From a checkpoint of a small mixture-of-experts model trained on Wikipedia: a sigmoid router, 6882 steps.
Below are experts of layer 6 (counted from 0) of a mixture-of-experts language model. Rows are named router (the router's row for the expert), gate (a neuron's input weights, with its number), up (a neuron's input weights, with its number) and show model dimensions 160-319. Each number is 500 + 25 x the weight over its row's rms, rounded and kept within 0 to 999. Numbers have three digits each.
After each expert's rows: a language model's description of what the expert responds to; "gets" lists some tokens that make up at least twice as much of what it gets as of all text. This comes from a sample of Wikipedia text that the model never trained on. Tokens count by the router's weight.

# expert 41
router:467541514513456484489505440557547507504499488497474560508457500530492486542526499487504524488509535515545510444497524499524491477469528561505514478467510485505503489470527467529463506497511500499485476522530516461498480508528478473537533504495537496479490478473513455510462448480486471468509504546484499460461519448530463489470493513493488488488505443510533511497466492491524444487491508515496520507468498512492516498461512500474483514478525475474484507500541502495523514511555520
gate0:488497482557527490483507475483478540546462500516460504505544512518494516491493498505455475541496475520495497524498510533533502524426535544521510501496511536529520464490452474508547481518506477512483494524484544528451489493523529497528480467501538480433545493481519484498476526532459506481489547483499471499487489503489468551517517510521499542481474507473521515516498561497538455490514503461496517477546465547475527497520473478491489500511521512481510450509524480527512466460519501
up0:520497472489475445480483522452521523505496561484550489499455496483508506487498503491514478481504496514470488499522474496442502517510561495497521491544508529539498494511488503487504530543476481487510502482450462495485478516483508519483499549505478434497532482508532511533476494470491461494516489507512490507498494510507478466529522480484540518477501523543553512542510464522508490450489516514531507503427493498458481547476471487541487522498494448456510502488487567530545472436496494
It responds to: Spaces, LaTeX symbols such as backslash, braces, underscores and dollar signs, and byte pieces of Arabic, Hebrew, Georgian or Greek text.
gets: "  ", " ", "_", "\n ", " $", "}"

# expert 45
router:452497492486465537496531431501488509531503524523522507501443470524474496493490503502536517494499497541544513532482540487521488504493516504476467441512495515486542467480490476501452495479514483484492491503523528503512472506490527479526503489465479518484471540473499464461486466494494460445499463518503522499509552465480487487502513497509493459502517466506543510520510446500514522501452514514529506498516471526508485461486490496478517510483463489474531528519491419511509525466521491
gate0:479478452488502510501507513552501461489529517534466487550529478499489511474500515544469547450514490554527520503533483493499519493505487528467522473493462510497520473475527480461499507506520485484481520524511492486532486490465521519533482533502494468491469495510502473491528554492485498457501519500529484518475529557527513475522512496482511491457486469503526520482471467509506509514461512519542454484487497487517476490445477451498456534491524501469528517491497563495520495488503511
up0:524505496526504468504481444531493550494464530442502525473536492490502521452528539490549513472488481514506482500477504509515539524500500500516463500489490530507513536455492489486514503478489499532511510472511503462524488450461487510527479493521520474465492484472459529497501499458521501506524485556490513532529495470484527471529476467498471532501519485505470514541469507479486502502535489483504520475507498524508496468480466460524497512533535511495542486473503546563476527531466512
It responds to: Opening brackets and en dashes before dates, ages or abbreviations, as in (aged 74), (PEX), (born; also CJK byte pieces.
gets: " (", "–", "/", "w", "(", "{"

# expert 32
router:452490529466498504481565470478467512514527502553487486529476491498492530525521507490519484514519539524530494537510520484526469501521488506499485414465509530436527496476500511516482496507515530482523494498504499477532485489470508505510495484528473493508477519488583441476488495481513473478493501482502513521484511494480474532444468490482519464460476487474529520492427468512526479485492538521506526520498457505459519441515512474489511536481520539493488540459523517529509502525520448
gate0:494494493443512497504496495497508475488533505497501487475510512521471505479526509485493482472479499501483461498475487461487510454475512510487460459477534492510430513468521531502552486510452463520540493496474502480521511497484507538509507518512504517514489505503545492480467498518475479489535532451494477472499522522498521504460514516497485495488506537454513510487437525465525509493481549495562517522514530486503527524522473543504482518487472516495479497449539468464516481492541454
up0:505541484508549492508483573470530440501489482476507495493475498543521493503528509503490494500500491496470495519544506440494496507506536460524512503522501508492511508475517492486498506498501513542441442480482474524485506523520483506485466484474484535488488523488443504480519475540471503473498431518475508458541488476506503534475446554529512510490460464525503502483536482545486528482439493498508494492476493471514490524522485491549509524481516505484504470502554474541543533507537476
It responds to: Interior syllable pieces inside longer words, such as steadi-ly, mobil-ize, subsidi-ary, inequali-ties, plus per in "per game".
gets: "ti", "si", "th", "di", "po", " per"

# expert 8
router:464511542494446526504498483513458451521507508512534541480459464529508476507529488461524519528522494514500520519480503490496499501493550512497506476536540517486498477442482441572482530428508487493529507524492520493493519502487455480500511480489512516470514535521500474468455501470457533471457519487480502513458504472483473526453504482486493500479513444485548503499479505535555495502497484504473481485466460487498507506499501490489525521495518490501497516491534493528483504530512501
gate0:493522439499501515511490483515436547479460519469476503503455496471508500511472499478492515532506448492513501539542507555474493530566543462461519500476482552497534501481472470485525494492496503465526508523543526471493499539476494517487540483507519477504474513490424506508529529485499519503499513507493521486503472508518442488480508473500487538502474482498484509469518474478490483551480492503514532526489525514476487476471491483476463512473532472507527535496489506500466490509474489
up0:498526489476458499515476503513507486495503514432516462552509494486466488499501523497512522503533487484516521496516456546488465503477511510492479520507506481485521560510521498509485484495474465470500494522473540517524484480469477490490511484509480530499474515477478512508480507528515544488464489472488466529502537485455458497494555522538486532444495457493492487473509485514482507513526458491502521459531471519480518492512553461498465516474487530478531522514575465518500463514495546
It responds to: Final pieces of personal names, often foreign surnames in lists and tables, such as Nieman-n, Eg-an, Anatolyev-ich, plus common surnames like Jones.
gets: "n", "i", "l", "a", "h", "o"

# expert 22
router:493502518489512540523504462533498468489507509548499524499475477508460476507502499487473527533469523504498536515472480441497501476522497506486481465482483522504498514491493478515488493423508531481494525566506524490500477527451498504497502470426485516472501519474526489493458489510514492487480518510440535501448521433497523465476526491493541452507558451516520509498514481488520444447485520485503519469485496469475482471510511486472492532448473499459479474477512506542450473494528485
gate1:465469510479492483474487464534519495480504498531493484516526473495509479502501503502501520527480506512494491525538488521505499530514528544523478492510528501517490510468500467585509516496471503489463485544494515531522485540461497527502502472465487490450513544519476499448488547534513476509510469507465511445500482537514539498445483526514496514521506515509498490443471488482500518485503530474501486511514502435545495491483509483523508504547528506475510487487524496483495448514488505
up1:525511496460495520466535501500489502472503444501489505492500529474562517493518512456528514501514511503481483480468530509555499518526512478476497496529443534479492483483458532529489493531513448482455526472467501467509543507513517491514475525485517550503503499530468490532457459429487500479516537519498533521545519496514522501461493525512441536493544491504494501518470476536482486498462450511490468525498509521476492512456513513481501513513516464473474508491498525509492469505510498
It responds to: Word-final suffixes s, es, ed, ers, ks, ments ending nouns and verbs, such as taxes, Forced, Runners-up, affected.
gets: "s", "es", "d", "ers", "ed", "ts"

# expert 29
router:487503531516468557530519480505484493500505529527484529491481448535511452517485484469530505502504490512525495505483522458533504535460533505490496471541491530498503530483509491563484481471525489439489449532519487481519503476482480459521496449481507514438477547478540509467486515523534506469455510503450512485448520460481512492467514470483490486431525453538539514513529484525534460493479513473480507497472466497500523483472486517468473497501501506489490502464521541511512493502515502
gate0:483514530510512528511482485509503533510491515511495525437507479499480521516508493476488427469504528466481511499493491457504500522475522480515487511496481490510513539505537487532471524497482445470494517494498451489508517508489553493523500487463506507493487507518485540512473501521484474488463478510478483452511490520511519538483550539490480480512537513453513523500502533499533463464508474490486501501518488490540523495530492499524483504464507520502489497512561544511556542531493456
up0:512487512498495555504509521501542521513463469511492448465498520495500460495499492496454543465529455459534522463504510484510487493491495512476468495497518532478485529511500523505465513513492515472501527502497538519458501487551504480496511537453492523513497484501460524466489510489482502497502514503497504499482520453532500506508499502448507517486544497531464482496486480492525527479528507503506508507544523453500508506523497521516476529494525516452539505468493486470484500517541515
It responds to: Possessive pronouns his, her and their, plus final pieces of place names, such as -ville, -ham, -ston, Niame-y, Holy-well.
gets: " his", "s", "a", "y", " her", "o"

# expert 25
router:490538530513485570489537492532493485507524533513519506498462498495492467470527485489462477503462558549513510513470544487490478472511503513519479443523471475493516486525535441550460509495502517500484525526500509481523495512501502453532491489482490524480505536474506495476423491488498525508493502524495484449445509458454518513504494455504529453526507476531515476468496497507514489498488519441485513517518476486496533451542514496508528485510515515490482486463546509523522499503510458
gate0:504505491489468566513526498541526483481515493499497477495532501529487492469490478498451507540508516478502511527527537525493456470505480536458466500479504513449530513523491485502466504534520490450487478462549506523535488525476483493504464457498460498485471480531455508497491544498473536488503458473482439497480537461544495509526511454536484467503522495489509512464493521516512496482458471524464500495509537477500509487493466508496501531497531536525485510479530526504503478453521495
up0:473492489496472508487502491528518506486541496452522526476512492520487482471509501527499497492509479527480508478510471472517562516463497521488491458496470514467541508498514549466490538511524523526504480503519525505509516461474538486465525467520474510490508510504509558461508511501513495554448510457518460465482488518525488467530496474515540458499480495511516528493478511458582488482473498492506524475518508496462459497484521478484556485533549439504466469524469532532489463491508460
It responds to: Single letters and short pieces in the middle or at the end of ordinary words, such as advert-ising, tobacc-o, b-asi-n.
gets: "t", "r", "g", "c", "n", "l"

# expert 43
router:466525491502459552497493512583522486516503497527510508456488456518481462462519489532527497543492510535515488480488524490512490507514495523511468477504478521499524511466511454496476508442542539454497506535519481492516524538512484506489508476482529565478487511436505459462497501490498532469507484540497503492494532458463508515476511494476497457499509493515512468510477513505514477462476552534470537470465467477508497476493467503434518516507511466495490494493518504518512497495537453
gate1:479491486492491530506484477522473532495489498512486474475476528491486488496470455550511477491499515531571531479548508533500541473510492500474476545485473498506525482496474479502497511529527554490539528485529492470522567522525458521489454480481510529521509485548491484518512500487469536490460495525516531522521476535508521516495519507431531525490485538461497523486488477537503443480481538490501526494455464493474464513500486525501505506479501520478476512513482474458497527482467514
up1:441513508420524455532518508463503483563495505500494478493505512507484514498478509505500498483520516500500559484520473538469483513497549451496470490492476531491501549468471523498463512498483503536504488493540484521525468498497523508503522462543526505506469498474528497516450554487491535567516540522516506492461527499482460491469471534525513497488502509458476489490486494476525519472498517547499499491504491420536486519477532521471485496482478480536515505485479461476506498455542509
It responds to: Past participles and verbs after was, is, to or were, often passive, such as revealed, sold, defeated, began, located.
gets: "ed", "d", " out", " up", " used", "ing"

# expert 11
router:468544534475480493518520466492483503505500494521509525497485483478490507469516439493449476519508514542506528530480505495484502488528514531483517457501522493475499483439506463484470494461550500496490490503489499496511521520509509460561507477521514501457506518501534505532482474490542530477456526539484496481470493450484475527478484503479500479507515487512504535476497509542509456464503517468476488478489446469543498466520522500475496473484493518489490546491508495548522512512502487
gate0:499492536564521484495490430475510473501508505488488531512493467530461485485480469536495530503498489476498502513523475474520541509516499498482524492512477483475536460501524480529517465490459488498465492509488509462484426541533483531528519495499498525546492511466524477470493531487494492531507542493515490497498512501515472522489494506491489496477480483483452490488515482531507527479523491501536518464527480490503531541471456538522473491530553466488502491476491495479497474481469508
up0:459487507564549476470481428453493483475513487517481495513511534538452490506487515521477465504512460472545536490511498516476489476508519474474500524513501441460516513470493521530528472541472474438508538515490528475512512517479495513485496487494491525533495476476497466501490476519471479509503529512513530517495509509529493539509478504478502488508499497455504534474502477524490548523518504522516442466538482450485463518494507499490504487495522520480492545490540505540489476467505479
It responds to: Commas, especially in place names and numbers (Dublin, Ireland; 2,989), plus clause-joining words like while, before, when, until.
gets: ",", ";", " while", " before", " when", " ,"

# expert 10
router:454513508488475530504503478544495476515550503501544519491475501516502493500540527461496532495510506522534518519466509479503517487502511524527503468502523485472503449446488478475467493472518527483532485548504492492480494503533488506534516455508528499493512554460516486537468488452488473469536536483476533499485475503500481507476520504498517449512495421533524518475510516526554445512469484484479503507503465514530490463466467480533482485467506497452476505426545476536539557484510489
gate0:501505503523497547527500531521501513485492494518488506536506500517442487481477472543497517466457505544525480512485486517481511534483505510484493513512479475497494485482463470452522465526512505490485497536489504463499493478507471476483459523521483549514512536505502493548527496525560471473484502546473488516492517483469503469481511511506491517521533457546528493537522483498516509505460510511478470489555533514507509481548514506507472519502480522597495496521490532521495499506532459
up0:515490478528495478512492526522483495469521464476476508443495508514508498488473461474531492538515509519496523521520489492513530486449528517484491497468496504507526468496480474539468542523475508503533497432503484484494492500493485523524514505523439492511522492505495510431507480465458480511492476497485487498485485501511479515506490491506437518510512508483477495519515482465513483524521473524510468450492481465494439510488496463534491433471493468494462462486523494489517500497486468
It responds to: Single capital letters inside acronyms, codes and capitalised names, after a parenthesis, quote or apostrophe, such as Vega-C, KGZ, L'Hommedieu.
gets: "S", "R", "M", "H", "B", " C"

# expert 39
router:495508497454440526530508489528511471509550538524493546500448489529495470477530474487466519510505491535507517468442517454523484474511508502461488454508491535485482468478492448518478507469524518476487471538543495524530500518492499460534507515478509475472486512490521489503428487449486513471500527505481491500483523466444501495477506472500512483477496473532522484473493527494552441494501492518495503493483464520493469473502527491476542503456484500488481498462549528507557492507518491
gate0:504476515486508506473514489525522524485465488512487448463463488479455510492504484441499446471527501512529517502503492503506487481507550495524461482475481508514518552529528436536541506458465489485495525525503484515469512539473496501522506526485468518545470493483522531465523494457471497505499474474494469484485489489501465466522536523538505480469504518500518502482467508480500553477519492505481475519517511521524513518488507522489513523459521502538492529481518504522497489506479522
up0:517475528453460507524510485519505484527486521507503562483510491508519524537509515492511462456518499515502538483514501493462506499532494482501483499515487497424464490449455530512494543484509495462499514518491512530515475493488528440484506513517518457459561484477522450502465521508522525523518490535511515511509538507527548521477522504502457516524493537513551527493499471490501502452437553518550526549505470492517549471516475475507532444497489474498469489464523488489464503506482510
It responds to: Nouns for institutions, people and communities after the or his, such as government, father, city, school, population, plural s.
gets: "s", " team", " University", " School", " school", "ers"

# expert 30
router:479494528529497562503538490507522487510540466553521499499485488490502496495511525470500456493495493556515568511456501465511503525522501496490495464495505505481497505500511459507463493473525515515512478519526531497474524515506471462515521510532497490460463546466494501530471502493487504491512516520475489521438496499470466498502526516453524459491517451498503476450466519501501513480501515467512524520522481492467514490466515521471521551513525476472520506506536486530530501483511489
gate0:478500502540547525469461503465462464536476499500475503460413502490463510516522474505501474511492530498491509506494477494493496526507476515498496509516530487513490523540485477491523499515473517530502477517504555512464490527458500512518531526478487512471500514499498475500470496497491506520517480472465493511472504501554494496514507552534517513477551515500570476460446486489482507513492515486491480525520500472464490529470524517477452507500503463499553420550533544507525435451558525
up0:511516508487500514458473494525508482502468473484450476479511496482518496539480483485512538465504522500481467456534453472476473461502471499469537496517503498501480525484506531520545470509463484512459524535509493493502480519488505530507478477474524439527500514477516524487467490529475507514488478477503471510487520500550515523566515482477551519473467508525548506486525514496469481471426530505542513478471481519481488487460517509519515482517486498494481486533509515495495457489542525
It responds to: Tokens in species lists and scientific classification boxes, such as genus endings, author years, Species, Plantae, closing parentheses.
gets: ")", "us", ":", "a", "ae", "ia"